{
  "n_layer": 8,
  "d_model": 128,
  "n_experts": 32,
  "experts_per_token": 2,
  "d_expert": 128,
  "d_shared_expert": 128,
  "activation": "swiglu",
  "moe_layers": [0, 1, 2, 3, 4, 5, 6, 7],
  "router_score": "sigmoid",
  "normalize_top_k": true,
  "routed_scale": 1.41,
  "balance_loss": 0.000583,
  "balance_bias": true,
  "shared_expert_gate": true,
  "init_std_router": 0.00637,
  "lr_router": 0.000404,
  "n_head": 4,
  "n_kv_head": 2,
  "head_dim": 32,
  "vocab_size": 8192,
  "norm": "rmsnorm",
  "norm_place": "pre",
  "norm_eps": 1e-05,
  "positions": "rope",
  "rope_base": 1000000.0,
  "rope_fraction": 1.0,
  "qk_norm": true,
  "attn_scale": 0.177,
  "tie_embeddings": true,
  "parallel_block": false,
  "init": "uniform",
  "init_std_qkv": 0.0442,
  "init_std_o": 0.0442,
  "init_std_up": 0.0442,
  "init_std_down": 0.0,
  "optimizer": "muon_variant",
  "lr": 0.00764,
  "beta1": 0.9,
  "weight_decay": 0.026,
  "lr_head": 0.00763,
  "warmup_steps": 50,
  "schedule": "wsd",
  "decay_fraction": 0.878,
  "decay_shape": "linear",
  "final_lr_fraction": 0.0,
  "batch_tokens": [32768, 65536, 98304],
  "seq_len": 256,
  "doc_mask": false,
  "train_tokens": 465400000,
  "steps": 7659,
  "dataset": "wikipedia_en"
}
Below are experts of layer 2 (counted from 0) of a mixture-of-experts language model. Rows are named router (the router's row for the expert), gate (a neuron's input weights, with its number), up (a neuron's input weights, with its number) and show model dimensions 0-127. Each number is 128 + 24 x the weight over its row's rms, rounded and kept within 0 to 255. Numbers have three digits each.
After each expert's rows: a language model's description of what the expert responds to; "mostly gets" lists some tokens that are sent to it at least half of the time. This comes from a sample of Wikipedia text that the model never trained on.

# expert 26
router:101141137142134097118160136114125126138125089132115123128117094104162126116128103129112088147164141148088136131166157161083143089119147137155102119127078121150126162118110088106167117148139117133108125157112146148129133140126135130181075077115150121128133115141133078122115161115195051115154134098154087101145103128143120105132133103117125142173130114127115142165102146142141110139160
gate0:146121132113113111110144184133138124125142097162103130142112119132105116166138153114114115155171144130091154134135163107124162097126105114146118100154102128112136120143151066108174132101120120115133097151146177158110111147170139148170104113145124124149108119104141100095110137168113120145138125155110090120084106134156119099088110100138093094120106202182134149154116128110091124128127
up0:128071076063118167130075121097087183084137117114110167085120143150137094152113112124116127126158150120111141104136088119104118138166147137122129125152138133115089118136153172112135138136130106146131116150107162133104180136142100100091156071133087110110161113114117168138137099129095109099107145111110138143135136136085123125118126111097125127110152103119124095126121156140146119130131
gate1:118145147137140100150137120149138138161140123151113174162145119107104126147130162107115104115146113149122111128160100152181168087128166119167120106125099161153115130119100065088151108119125128137153121142156188153123110130123112098135115144167100106108127087141138121172142133146157131167134091125119116161120125102142160093070139157165141086114143156105134129122122103132171099101114
up1:138150122153136113145115147106116120182143126084123127116143122146108080168137137109104112133121093156101136107133087079175156114111182148131152118130123162145117136124079083127150151121111126085181141114113165117127096148173102142113134171145093101066114085130162094161113131134142123148125101163120115159141118138110149123135172149129122126127158144146126142131161119106146104131131
gate2:129136125096090135140158129106158110104154050121079154112129123157133109189141137146136149120141092128070094147138118136105090108141131110126163066127126107158128129132128115108135110142117166103100108120138139146126122111175120125079119129126110138157118107129103116133154141051132100140156120164133124146150111128120125149122166089121113097094100119112132101175124145136139138164110
up2:130146154134129107097081112141141115141147161174138112147172088136122134091128112121134065150145188149153137111119143136137138121153096183124133149123137120111167181133123156098133097113126138112170138104140116130143158154139182143185092119144158116073124151126159140150151148189101138127088144110115127130139160133127104127097121128138096160113150149096132107134122119127136131109136
gate3:143128163104123107088128110091142171166161113125089146134081136153128125108212148145150137146159105150108108124148133149123125138140141109110173139140148100114157133094112104081141155162127153102112148114132161157120192130124140146127129129127134115124177145131078179118123122125125135131114154125123117162142170119146188130125134115161161133133127133116159155113104145123171152137160
up3:096135148132131094138132117135127137114095147120143079122167168106124117111117120095107096098132144118066144120168092110130119133138154116141131139166131139142146150156140153082147157128128195172164144180105061103134124094113148148130133101127156110134108153118162109124111132102135154122115121128130141102166170155119120116143085099126177146171159129124086156123109114130143124131117
gate4:111130113127123139095156130166137127126126111148146105153110105143159147148140089129149119138115114142127134126138119117134129149134148102142103114107116118160098087160110167132149145165176175110183142148094154126105139162110116115106133114147174125173127091118092078137166151148177107162130111100140162152138136121195129137139147055108122129161122112124151120140145139111108128080103
up4:117127074152152149133130137160148136135106142136156107129115128138137088116146124143121071114137083116135104117129111152129102117089098134119121161094101107124128099114130124081116110126128110140100112141098163106131164081164118090106148127160120124151131074164139086101079128069102080117103129118172132131088102096114128130164101110117120133137150141135154156139168124146117077122137
It responds to: Acronym letters and codes. Single capital letters and digits inside acronyms, codes and numbers, such as the E in BAE and ALICE, D186, URL.
mostly gets: "L", "P", "B", "N", "S", "R"

# expert 11
router:093143177133132137152144141099170152124115142154141155119117140132146106079122101090108135124164146133114100109156165112106107110144157148166137118095090140161138117060117107095134144146136140132154120142113149145099129167093103141146114112096134128105136135148111070089120109123163115129136177134113112125133094122160098089138156137101127165147110129153111144178100129170163134160109
gate0:153112119137113145114116151109165146136110076137167111136134152195156070116120141119129110156130125152150123124122145120137134161092122144117142110126129160160150102105107121124145105111111156163092107118093132128114177124109125136150121149089132119102154113097113147127117164162093121166115190145122115151135096136177130084144115132117158140092161109167117130181142148084102138101107
up0:111152150128140139106118134087159141124138130143147138149132126155121144118123127164098145149067117121116160166151134123109149134136176089111119113155167098099093105160158114148145188104097103123125075127154142139155100160140128164124106137122146121152153118128133122190173141082119107096118124134082124180142128181149121091129153178114128106100143129101106134129141107123109111120127
gate1:130108141115138086162075146108106131135150163163123196132106161134117100122090182090100114095133160097131099144132177178127081110163098148100124114132106110100120130156125115143158112092134103113141132169108124119117143127109089144168104113137130127112130120118158117096091135121087137136140136116119114127087099111132113135160141137134139133122089097138125121185147154159161114118142
up1:134168128124166099163122135114140128125106179112151144132138188120123151130124128117181122116113134103155094136099161146135098126145123153081155127122111110153139126108093102141135113156145110123129175129112157124097127137107101111174095120099139146096122120164148155124126178150136127123126161107085113110122095126127175123183133163168116172139083101136116142176112166163124139118141
gate2:107139123127150145114156136157097125140178115081046107134121142098142116103120120096106113120090141114139156189117147132138118133112149139101119132131131156122125127123099094058132113123127150155117117132151098108132138171111122147095108152137106144128149131087051130121161169148133108074140135149134106107134116161144123131119119080136139115132114162129134174121126133165131109137171
up2:150130123145119132154126137108112127160113120140082080162103126156163135117122137147140105129144150130084107077079099100128135138119134100096139119134147167136099127101129119149136109121120101095165124137130119123149154185106123168137128084112116110138120071071139123118110112138109089148154137130140154152091103158160125122148113108166182157127146109117100118120157154194128151144102
gate3:132143170078128133134137136096174100120092105109181110130162179156115153141123142073139152131103077089132120141115177123109123165115146151116103131124135101155134128128115114130136103130108140127093148115060106160148149141100102115112131117155137098130090130138119106141115151153138148119130171138176127147163117123130145110158137163158148127142121115175113154106093152097123127161096
up3:150153141155104122124127164114119125167134141108083126100121109130133158121143185130101169076088101164103146156066090094143116123149113185130122137140109117101146142099088130132138080124166110172120116117108087102122164144099111150135117150092098127150114137129130122109145136128147141117154105111142129114135113106155095151140168125131139153111111115132100171131140157181152108106105
gate4:139179120112144161159143118146121088148075093135174120107096140112163131144118114119142119126168160110101137101103113110100168111114164107114114171123110167113129083127145138132125146145099089141124133133111145131111142163088139144122132144134089129094152137082128151135194137096129104117145128114081169078134140107127127119116115179111113103144114109140122121151078114160128107141155
up4:117089084159119120104112164118121157118152124155065104113115145129114152118124122135088162170087111140107098103109123155120121147186098127118126124119123138169110112135143108149122135146156129119134135109137105132128078142191118115091097137104151154154118105165101131166149127145144118133126128083130149119153132102121126149087146087130155136124159116133063149138170138170094155138117
It responds to: Ranges and stat separators. En dashes in year and score ranges such as 1988–89 and 7–5, plus colons and hyphens in career lists and statistics.
mostly gets: "–", "aged", " Clade", "−", ":", " the"

# expert 20
router:101159175110148124127125090062138117106143112105138154089145075135109132100126126130097141180192108123092102106152145131101142088172096125137120087150097097173135150099121110101116114147113110152134114101105130152132145114108121142142120122099136109109144112149103109111148146111177098150111162121119096162153102093151116115127117104153139179147132119143102110117097137146151123135130
gate0:138136145139151121140102143106144092098130162094102108147170126107126090095127130114105180100093151144172141154148135154135132162122156139134138154146158137110104114155054129119149178123094136106099188126139159130135178127136117164168118119129147086122114130172135105119139130135148117106134140113144110123146155138142073157104142087104094155144158106167110136126124126115140112124104
up0:138140129189131167127087135114111150125134150148136147163162131148065120099124099120140145088158154139141123154116175131114154134131100136152146129101156140127088123160114137120169124105124140121102140142128084144131144128117136147107140078164119106116138151155181133127089118137136131185179100157185134136125112091089084127111142108124154113140113105159142166125101148124152103128148
gate1:144179117097117072107170152090122126128132155123158120094123160118111122087147134127140089141149106113136133150164117116136115109172122114120120144111102142143112177090123171161117154116154127113091111113119100094150144085170118109151134144133131126102162124134132096144147144093127158126102140132181119148091115173108135119133132140065135120132160101123155136100091158101148161097106
up1:140100137156154175135140100125130139116084139153139119077077104108126169168134079147146150122104108153103140132096144135127101081122128153123101128127141134111122127122103142114129147132121175124165145123184124146104132115167164129158111097114130096097125118130144123127139128128135118136114140085158140100161147125137114165134113084166127120076124189157117105099157089149145124162169
gate2:095171161137127132109094147110087071099115132105133132095126122115135152166124146104090127138108163128129105111134115111132088109103148117119129170115125166109175141128140143114148115129131086148145075153118110108141124139092114136112135089105170182176118111113118134123096123137150142151130109115122146115120106127120082138119131109198136172121113159163181125150152086110121138141152
up2:145123127154168109094132134134137107117139110095129118127153157108164107138177149149108111089084139104121076129125140084135148096115133147139114104140164152121099131119175115119109142139095136119158119175156142142126158138127136159105100115146167141155096085118115130131104132132121143133176127142173125152162150141144118123126166118212135120077126162139122127147163075112100122138134
gate3:078090126125138093117122122107161133092152107108086159102177120154140086130093150131122168184154122167111110153129106142147138094088127142133085111131122141133130123143137118102088141117133125117119129140110120118175107165119130123119140126138095087130118103142102103127127088115143191155093111116128128129118120101140121147108105116177110135103094169159129139123206119108144141113134
up3:095155148132114138162152158137111094133136154095181163144166125132130122116126128120094147145145138138139091102138142109133114122150093096079115124131054092109150163128125117084107135132101107167086113141122151127117135147129153104127132102119146110095120119107141176109119103143130145118166113120106096116114123197081129138145123106112117123109108078127182103094136090124108110106130
gate4:123152148152119119153094127095108106122113124122101109150145134113188123090135147109113151125165119123165104109138166093161123135114115145117094081121136105117115137092119117151127140108136157125180118166148169152153145175161132132108101120117135143141109101136122105153082093165107101124111127115157109112182163175141156156111128102162146141126101159139128131194108151119110099132156
up4:128113107100144149134140147120119147138095211122176149125148147186132128103172128124132106105148136090116161107153132108130109097143107134112178148125118091144157087091170145126102142147152107181121139131109113114118131119122123086103163168122131126133142115117098162112125142099109162123087062113093143154143104091108120107134134138122134088155126113149112129144133118140136166110119
It responds to: Headings and line breaks. Equals signs in section headings like ===Singles===, plus line breaks and blank lines between list items or sections.
mostly gets: "=", "\n\n", " =", "\n", "Species", " List"

# expert 31
router:114164131160160125104131132105141165126120100145135124111138076121133145132143111111107128168140124132103126122174145162098068098166121128125127119115097093159111126115138085100132127130130062136111131141110153138168134137126116110165117077092143118115089112126107098105121116134176112150118170119120130154157108091184100109092185144120134104147115125150137136167114135099173131127141
gate0:117146143118109138112141127101120152112148138115090141157152126098139117155158097085137110141100124161131103147124171144136102125160112132172131146113144138112150131122159129121188153101133156135093110133141142123087156130138132129158057116051116144152116150104098112107139185113138131116078157106111145143136123175135130162126152130138182131115140134133100167132128127087105164106119
up0:183159105144120166116109131124157165144134114093132132136150140155160132101102142122168105153151125152116112163124144128121124139138144110131133136131111149100102173147075181111139126148121117116139153106132122120197117167145123151117131118114138152164156128140077119117132113113151102117117174124135144140189123137121072177160138067104117140137105081100124152130139122145146126097111
gate1:169115139141123110109147129061120121090143114145139105096133124143115082131125140136127113140121098103078079168133120130122119119142119093095110105103112096132141154119166112137139138144163127120119102111150164110152163144110112104111102085171083149087120131100130113116172158150172129099154144098150139134131068115161134128157193093113112115131114127162134154133129097106108131124136
up1:120160148166179117128157126070124149117149103156136121119152123125145149073130110108168151091114147101113126134119139134118137134138118150125162105103140090129128206131143179136129125110141145126134147171138145135115146149132129137123095135169124161089148134167157147180137116137129151123158125131121124123143165110123096146124122126095149165154120128118115119083140055074132162141137
gate2:148163120150112107094138131160149149104147122120138099120180112157204076132142156144105155120128139136163084130135127159152153123169187131163140126156135137127119117161126114115109109158135095137110112134150157095167123083127107124118079121135121083144140155111100118157150153104105122109119089156161172127113126132120115123147100157121098117157136111137101116120136146127107151070125
up2:107110175107112136110137109130109147132139110152130109084140121160139152141127145136098131173076116149121172134167123163116110130084130111157110113113116125156130133156146121102100130137088093085136119151132142112164100138163099119117209126149136151130095184168127111113162083086142112140093108139140123156169127141111111137132131141131111127112084121121142157147120113094156085118149
gate3:129112154158110149111041159125103118157101110141146151152128096122047124161101124105065121133148124108132151096106119126152137128168099151153111130101133124144135123121143134055140152128135141124114109136108179131127124089120126085145124119156106128140085109110146072143135107132119135117106111146169101144157117134111119095108157162137110121102125113114104111105117132108142107137119
up3:122157108095122102097186106111139113120113103142114121082115149115131153070115114115149181131119089099102128107157141145103131130120106109147151122112144107152114104135145100178123142093128110109107139156106098073135095155160101148111119158119153134162185134134140148120122116084137136114130129120099123130121124127138119209176108159113120144165119117096128144124149158125107162146144
gate4:101117150110148154131155107150095139161125161179116108102120142135141129145112143133151082130134128143105159120122103103121096136130111105135160142139094080181102110120118094139147160116110113068095147097123138117156154174107109118106104087141113144120121132132149141105145114134139146151137143115170115131175073137143139091134165128070087130181126123130151087137142145121151143117167
up4:166137101156111146125133162105115116116138140127164136123114173157154103122127118148118091122150157201121091125128138143157088099086136129120145149115120137133145106128143108145130150156144139182139113122144116145159117074103111132173160168130130158129141159131116120100104116133152128117110173127101082086107159136121128172131127137154127148136187083159123122095106174129115143162120
It responds to: Institutional and place nouns. Common nouns after the or a naming organizations, places or parts, like University, School, section, station, Party, part, division.
mostly gets: " University", " part", " School", " name", " County", " Party"

# expert 5
router:120145154110127121115143116072129170097113119149148106105129100121144123090103104087098132102144137108107121120150163133124085120169161142162135097094079098150151130071108120091122134122115096116150094154121149120109115142073152144143112124106122126108126120146117095110145093133154091121153188112127114115126089123182080078099146119087149151123139138134130144128125129105155133149127
gate0:106134144125110078076133106102151185125155145164097113127124138132121121146135101100142126130081142125125125099138167132132124128154166095131139122097129111127139126073109086151158135137153087115102155095134137157117157103131171106103122068112137104096073131088119148097115158102129116121152158134067157128141128137135121096117156149158128109138159114094087148152116124128131100128114
up0:158106147112105100134101125094139125159071138164105120177120129114154152139127089129111146148136146132134121110065101110133104113151130099128091112093109142120100108151109072144140137166146083132087100076085145100128122115153127107107160104166094165114138182139148103090140138135125139134137125138130159161136097119135134113173122137114119118133140135070097113140158134134130132108148
gate1:119138122107147136092131125138141128132119125125124148130146144136170159138120136113106134129159118107142129111113144137141142106117155112134120156098106070166156117168113099103132174131061092135157068130155076140099100120117152140156113119135127112128074133132168116084138089157098125163141091101131105132112151060114131128129134128132141131128137193116144154134149121126105093159170
up1:068146155170166133108159087104139130122132099135140153114128148116122147145175148119139084056133162129101155148149130133141111162127134111178140099129125120123162127140157126138156126150072119113128128168120121119109124129096097120154149158140113108081128161174134166114133123157106085150134137068106129113111165129133123167145125105161131083099147148143098137131130105122129112128127
gate2:131138170090111086090110060107096135116156143092093149142126154123169155140119107120134124116160130125140136107144140109105131134117126107121139119113110117152130156129120094175149160136165111125138092169098141101108131102129117175124105178073124145125114110123118097145152110129128105099088127119181120148161134174140100123110157126174138108117155102155103149191125121123148130130126
up2:118134153122125105130084072122115102136139114114092087126129150088125129101165113157119088109138157142142131112132118093083132110145153112184114130121155144140108080118130133139129144093160153100103133122118084103124153136100124145100150111115132129126145127135148109137116135074152143109090148198148107127180144192121126111143148143146168073124137138164128167142099127144130128129131
gate3:110083132119123183165106156135123154150160121135113128155149105156133118127134138123131109127125119074149116132129096132138130101143127134151135094095095134134145077181136117073120092122131115136138189160126104153143113133105087130124130136093116138149080121134082137098139115144172143120164120146105121104167123106144137129077084108146129146090096095146125082131130126180145122120100
up3:145133135117112075137145130174100118084144137112135130108141104155129101130122088126129163118137138131141127133168137147078136144159137105143131111093164193142149136133125109167135144095137132180133135108128148154139112094158102136147120116127071153110173144120146140097126078123099125128102176139131126109114126113127092147069122092155130146139102158098113105164131123168114126078158
gate4:127143128128162146098122110130146131128149122115089112144153108119091117106088105146161127074121113081113160116136146163087153166124158144130109143141104148139137111138112148115114140138138137154147098129170132125088121143113137136143106148109113148131128099142124131093165146119128156112083169151127169126145118148134148100172098116137163109162106132199143155124124083113180173095176
up4:117143152108140128136112162149124111146123144121104147151147077133132107099112102117131110116139174094147195158142153100163141140158135112138133137122124145132107138127128183108126134146131097112114068131104126136157093149075104117164131150091119116170118114152123169152132099149166172124089096158166165113132114131153105100132151124127143065135089165158132148116136136109123141112150
It responds to: Infobox list punctuation. Colons and line-start hyphens in infobox-style field lists, plus degree and minute marks in coordinates, such as "Phylum:", "- Population".
mostly gets: "°", ":", "′", " •", " Location", " JPL"

# expert 1
router:121127129149133111126151104088125159123139114141117124088121123108130130113128098129102124155130130122121153082182140103110150119155113170118119106185104135172172120122132078108147118157118117124112107139112143151141114136115089150147087090135131073114079141152076095093129100110150120132123182137100124155149098104138140112121182132145136144150147072147123146130122109134186136135147
gate0:160144169114120149153151117126098070139145144117117165122115136155169087122150131081147124111154123117141121136143144120128099105145133157112141107168133117125114151122097086119114124118134121145148158168134097152130109092088114168072079133104164113110136127144100123124122134069140120171096117126066116150128147129086115146095161138155157119111184102137129122132136131142160156130154
up0:136108123116173100097122120125123157143100135136090122126136123072147114143200110105148146107130116119147105121123120090114105090099119129147072115101131148117130139094128118167117115093157108090136132114140161106154084141134136097171155162128142135144104139158103136134164147160141165116158126144154083088109092147166151133141136115120141176129085140124113164118115157156139115085123
gate1:136120134168122102113135133094133067131142116142127106057116126122130164122130117179115116136171142109121109123148113148102151132143111136127143092143157164160100124123059124134139092115141105094130111171111088109165160154102110115087135108152140142109131097108106114122115108123154142181137129142159084108118103119125104136140151121113175146087126093143172163122171121126147144123142
up1:115125115125112137142149107081100129132095121163156116169128073134105130156112122133110140137151070131144147093138110165156130148147112138118120124128118141138113120108132115152129113101091119079148111105140123165162129161121149074111147126168100093154111105165105122118144162103127143147116166144115095129205106128093104145163160115135124162120103147141173114098123161154135120090152
gate2:063117127168154156159116084119144141137094161126135121145120120115123157138123067122096162155111133126129152125178118127132131125145065129117114146136094107115119177165135110121163112101134127112107110108125120164149100151156089148135096149141134084143144135124107101123072098163133132150130182150121148105158112140094131161121156135111125145141106115114117145101105148128179123146090
up2:093112082154092151146109151123121112144138104164093132082115148153130090146126107088151142115117117126123106163123117069131089129140093096105147117121119133103141164102134096134086106110148117148184146158081108103163114143103118136072119132105163121103115097091151121114109094089138134103160134153124141162130102124128138126103150132161133097127103133133126079138110144168153098133127
gate3:116104116157107139093139138126123127134139131128162150151117138112118131106158163129126117107120117157099125093169122130151096138087135105155132133171108111187081158139127158119122137117152148146152135146169141170201109113097108123133103131141110102137133151126149138123168107105134141144141139208111139130148062150098134122098143154116098133102144111132111151172078132154128164113138
up3:083127097119118104105151161117158113136141141128221095108098091122141109144121151136177114093120091136116118111083148119125093132134110125101180116138113087114114091106120137095138162134180140134127130123133146110101165119143109109140126109141139073142129176127139087112084139111124157125118125147154124135088158132141130137115118159134129074102114117086134097126128112143114142119153
gate4:154117134114080099137144116102092152131166160107143105120097102153147135145146096086104125127127133155095155145107117147127169139196177132098130100154116114114128137129113119086102133144108135127128096115114099139112113148145117149124132113158101125103129148157110079103152113091132143115148130131154090130109158165142141156083149101129123182178116123092131156097140093126135093117180
up4:100118133153113124131114118119123104143133129148153109113137119167124094121148112119154207111172072100101074119127129134131100115124149114131116112114147081095101111166112186106142118136115119141150123125123181141135145097096117107122149060144121137078138137125131152145126113112111146136111122113180161121090106156110121119144157156132164118158135120132155125146149113115157155187138
It responds to: Word-initial stems. First pieces of multi-piece English words after articles or to, like cl, qu, ass, man, affect(ion), demonstr(ator), prior(ity).
mostly gets: " all", " cl", " ass", " qu", " man", " rel"

# expert 23
router:115183145155175117140129111105150157109104116120130132110106095125161136125111111094101123119165145182128112127198137122129109102157115125166136067146084153148132153123150107103136140134132132115112093138126165165098136117098080166142109111110146077133144109108092099125135118111153070105123164113094120139147110076118088100118135120121127125158110100138107125133107124125149133137123
gate0:150123143106127131153132150099129173081126132113159104088124158134154132113048122145065116130105115115153076105097126122167134089172147117148163105076113140158133144143139119125112103066133151139110143109104126121122173132133159133108129152113127123141113125132103110116115179105111140115123109171087130095104105100104102118160156166118141110129100116143119132114111138106140110146115
up0:136108138123094105100117086184101145132111100119130169093098112135141101193127130106092166175115105106158138120126117151142149102147137163141183134108142108145124069140124101126102131130124131121112142151098097141150173141136118132121116145169170146107148128105136152131120158148097113144137147119141129121121111155171178137070135099144120136121122146138140135134112105115171115176088
gate1:121167127114145108156136148082157160152130140163168073187147088132123125090090132131118127136080123120157135107125128119147111133121133155167149098142149137122127117111127149139114133128122147110149140146092145129119136138132118096127146112157118157114153132128118155105129147157170114099160144083124158118127121115163113129125126092146144127119084150196154124162164096123076069085150
up1:128139123122128120135115160082161174185125138150083131179116091140116136131132153105125170113108156105114148089180156153127172156129119160106114137121154143142134126087118122166130115122117201116136120116150173113112136105137111086118147139117138143150121145133099111123145126116088130131141161098113137138120113098149066132147093144172130153081096104107154110121161140138112127127115
gate2:127168187123123109134098079122141136148108100165129153081114136128155153166147152110107138093131131137141142131155096113157101117145159163133136103160107120131162112087131078141173145117099113126114123147163202137142163089126084093136101184156074130103097130091131113138122135117095111124145139159123112145107148112105110141148116111124139130125114144155128144150142138140149135128154
up2:158133100110129129121148141123120098153148121103135122158095084138118083088130184173143073128142157112124123146166162104121112109138115113103169170152135126114104114167177156154110090140130106162122127093149143138094147134171161162114156117130142144115106118132104099129137163086136133129069137105146152104162153140156141132111119138177119127163144130138128123118111157132132114164161
gate3:142176086170157173135123123126131135115115134166141123128153143148127135060148108129148112139133149152128103119139131126092099100154123129131141099158164096128076120149111127109167132129100167188139112160130118122127096100162075127123124157083130146129192078112115103116124138143140077107112162145128101101125150153111142102111126125124161120139117150147123136120103159109099100126150
up3:114071147108102110097126127099072138125160115084131153098151172143092127145106141120146131087137130146117136114088159123122145150102179112129160155116112152131126118102134137196122115117129079087123181137129149125108073133130141137115140114128116154153105125152137160123102132186141130133134084103130163167143120102157108088166145153148115139141127137144136144107115092123133158123138
gate4:121112125133106145108124133110121096111173129140131133064095120165122129154114108138134130150145118135139145123146103152104076145119161151128100151111130117137081141135141105104091104130157123169107111102106147148134117095178128135108114143084136150144084124148121134085116116137100127105129119132057132161107125094136142090101130156152130134101164069154164142167084149149085146126120
up4:129137143137121151122117129143117136145120132142194141118099115125171175123100158116117126101131097106142180190144139114124082088132103147109140127121164142143140151116085132158098089093124117135099145152128107102128130121119159116170141125117128083086113121081131120140151119133108084116128156106142112106165120104127121115169139112135115136179202126104110121115105114083117122099105
It responds to: Opening brackets and delimiters. Opening parentheses, quotes, slashes, braces and some table pipes that start a parenthetical or new cell, such as (1880), (as its, {.
mostly gets: " (", " \"", "/", "{", "(", " $"

# expert 27
router:129142096166143132158173120095158121143123131169128144126110086089158116106093141125097124132182123137067115097141175133127105101147127143187124099139123131159126090110132119112129144119118109121160127138087130126144123133068094151161095101125141072119127123131057095118120155122115135127146155142125114141144091135115116118143137137093154132124117110138099134136094127130182126119172
gate0:076109105155170117163113135136144146136123153147114133139095127120161127095152111146131085100172170139126146138102150115137138133149130108176139134123110134154142135140112123155159122180131126092156117154105099117080103100096105093152121136135107162162117067117138079136147112154099115139156133136146138145167096136123141136145183138098148135129138102159092155135110169161121101090118
up0:118116145113143141146164118116124075091106129123134154130141122132168065111145122110140169082117100122140150125095088123161143093135114128145165151134151074126145123113162108132156136110122092075098096146143108176120144157145136167145107126150107125116173154072115159159118139089108146150135156146129123128154136124133124121079134129134150156092134132119094108146161126110172120153153
gate1:150154106132141131099102127112157124101125122116141112101108124151164150130097092110142099091149129151125107085128129117091116093095219148138124119108103153158102121127114103110134115126125107131153093129079160135103133113098125096101098129118123069131143078114091126112121136137064160083102122124112135163129140156135156128177116122137112145146142120106116148129097173163128125115136
up1:162150097122153129112130106146131126193106098169125120140153100100122111082126112118128076147119080144130145049136085127116112122112140129121150103163119136154098132131162099126106104133117115161119106144118124144123140061116134126073138134141108132165153135115150118150116082113156179104088116095163131130104151141113129123148123127137157109097151140130093103118154150126147093119115
gate2:113143114108164176109149099129152142118115150116142124106083110137091104140136120113095128104165152171153130125142181142142095142102150132118153128193150118143140079132143158127101137124124089127170115127139111121133107182117110112106114126119121124171113158132165108138121148127132148129193143080131172162143090125145104150133142061121130111121105142135108167122122128170115106115117
up2:127190109111130151137184096145122115088145117108136141100133131142140133143074117153135154116105142133126171139132124127156112137142085159133138119150140136116104099140159122098129151180079096105129108157132063125143102131148137111154109116117125119141144153169124081153099119126073111124130158108125124138143104091139073108102112153154172125105085148121138136108102155157131152155126
gate3:104095119107178155141144133125129118138073135175079133149113107111129084108147164155121150124140111160145143098159105131111121115146090129127097098090108105161118114136147123115090122119107141124095124089103159176129108124089100111154170111127160113148129094129072142073163140101123110130165137121115118129125127143107109137111115138139115120105121118096143105142121121197139076127116
up3:093147181116103140142163174114107138128125129149099099118085142164133153135094102112162103154145146148130135112117137134142117146127173116150106141186104142136094102137112098137112128184089161168115123083140127131142158098114162135111126143101124155101159145132077132141113143179105150111122121144121150092158159117119131101117146122163115139118121078123102102110107114137139170165152
gate4:096147058072115120147156141150166117126099125153162127152153138123096160114115181143104110167155140181117176101153153090127148095124103084132106096111142180143127119130118131143168113136145122138125120132128121112193136102091100120120126128102140117147129158160101122128097139151139132134112122144127135171145150140144129101148120128164119157100138162169123159107126116159136129134156
up4:092126148141104112148116128115130162105091145116136140179126119142151120149097136146136126093136138139139136128121146126179121122129096130170128167071130122127092094147091151142119122140138159151144119125108088115063132080123100113118159129120136071146148136161145101142115118141147137165136160163140163117151114129118087119096195105101165113074119126136123151078113113118151138140114
It responds to: Hyphens and word onsets. Hyphens in compounds and names, and short opening pieces of lowercase words, such as Web-based, Al-, fr-eight, dr-edging.
mostly gets: " de", " p", " ", " t", " Al", " co"

# expert 19
router:094131149127166114132135137078136162107107131151138113058162093124137116092115115132118083117156126101130116085140154139099137116142111139143116101113108149147127147107121105120115114160161087107113109120088147174105120141123141144167105099092130093112112151113106091088143133112152087128162155139120091133150128129115102087098172145094121141141112148143103145139074100170135115144102
gate0:118105108115119111161147110139152150137161112147158121083080140102121144127106120139088097145137163108128132143107114147092142112142127123154149138107139105142127133144121119111111123124143163100091135123086122146148139095107112163141131090099124100156126167120120154147101135102193098151108153111136085141139150122090125139109144117088092105093149140227129092110138140155120155136161
up0:122134084143151124121124129142148119130126090154108115130121106118066123110076186128136116116132147102122163134130105126136107112120097100138143116077070136142161128137132128139144057096149119085155107147139148134119124124113110072128159122112107108142103101152130148104126117110139117178125138115136119075122129126173120096102184134116144125137135132136176144154124152143077086151117
gate1:111145094137112127126152135109138136088129154133144134073142141114121124124143148120118145122117100143105095142092139163111113106154126121149138124171128136127127142095102108102124139148116129137137151183163084129083097099145172123150160133067135095115077148143159124063133100104114096176155092153137153083158145113131132138159158153132105075163131157119118119120156143123130129116149
up1:143143127131121152126121162136148127084078156160113133129158118108121147102138136086157160096153124108144146104132104154149099133123147136094097137139105179150121109093111139171110130108127135153162138098099123131126172123136120121123144156085157148096127127141188085074190108130125101110128122135082099101124154142091117135106124137110088123176102114138081105113131148132134116143153
gate2:131106165075138082083112128130176146129124138166122113089125069143134136105153130130136126135090143131120182147103170129119122116082137145154126134148132153121133138145131100138093121159134127145137116096115099165113097139133116142130125160067106153157103140158143125093154160151149114149091143165115093135105139144138143093119109113104143192154104096125109157156101134114147096125119
up2:109151113150148160144146119124103151189148135148130103121140114118115131155124091064174095170099105110129158130152131131116156126102144107111118148124116128136154115092114126044113154143130124130127144146097092127064131155169149149120157150169130113131135088150139123112123144138092150106117110114120141130120123144123128153110078183127105095141113168114122173129115128105162147146125
gate3:082132124135151104155140154121090140126119150124161089125148135161164193122124113183086106135147094117103112139137111168098151147134141146139128099115152127147120149111160128133089113173179099127122078119116122129145117081119131140142106118147171149129107167124135118115093143128118087115157156128106129154116119117123147096148127132087133087145148135154106095123097139131124161181084
up3:173094127116186167098117099114127130157122107121136134127088141135149139138163140116135131120144166151150133141177127143147109075179131086121135121149176158078106182176139141144104150146125144137120122131119124144150118144059086141139129091092103168118130168108141114154132141140137114132151139110121124125133092109114123126113123140099129135103190119148131128156119122143169136144096
gate4:131115151148162127144096092112166095110131148117156149063144107179159127126117112166115125158124120134103098119138093103115137082120123110120160125116091138101127169109086115148169129108145152118132160127126143112116143076073124071131115103100130139099164110108151138104123137159136130120124123117100126191113135122091143070151153134112140121122110140121109135090134129113095164140144
up4:161076149119157111137117084132157121150108140106122088149117112140135154124159120139120167127204129119143151139098137139166115100178141114108155125147089143110111089094121136142085121137150112104127151141118109130112157153111182170145113158161129073124098116175136144121114120150137126095117116165160107122153123087129160091113105110136145105157165113134105138106144104137140097144136
It responds to: Sports and media nouns. Sports and entertainment words in results tables and lists, such as team, Cup, season, game, film, album, Match, footballer.
mostly gets: " Team", " Cup", " game", " film", " album", " football"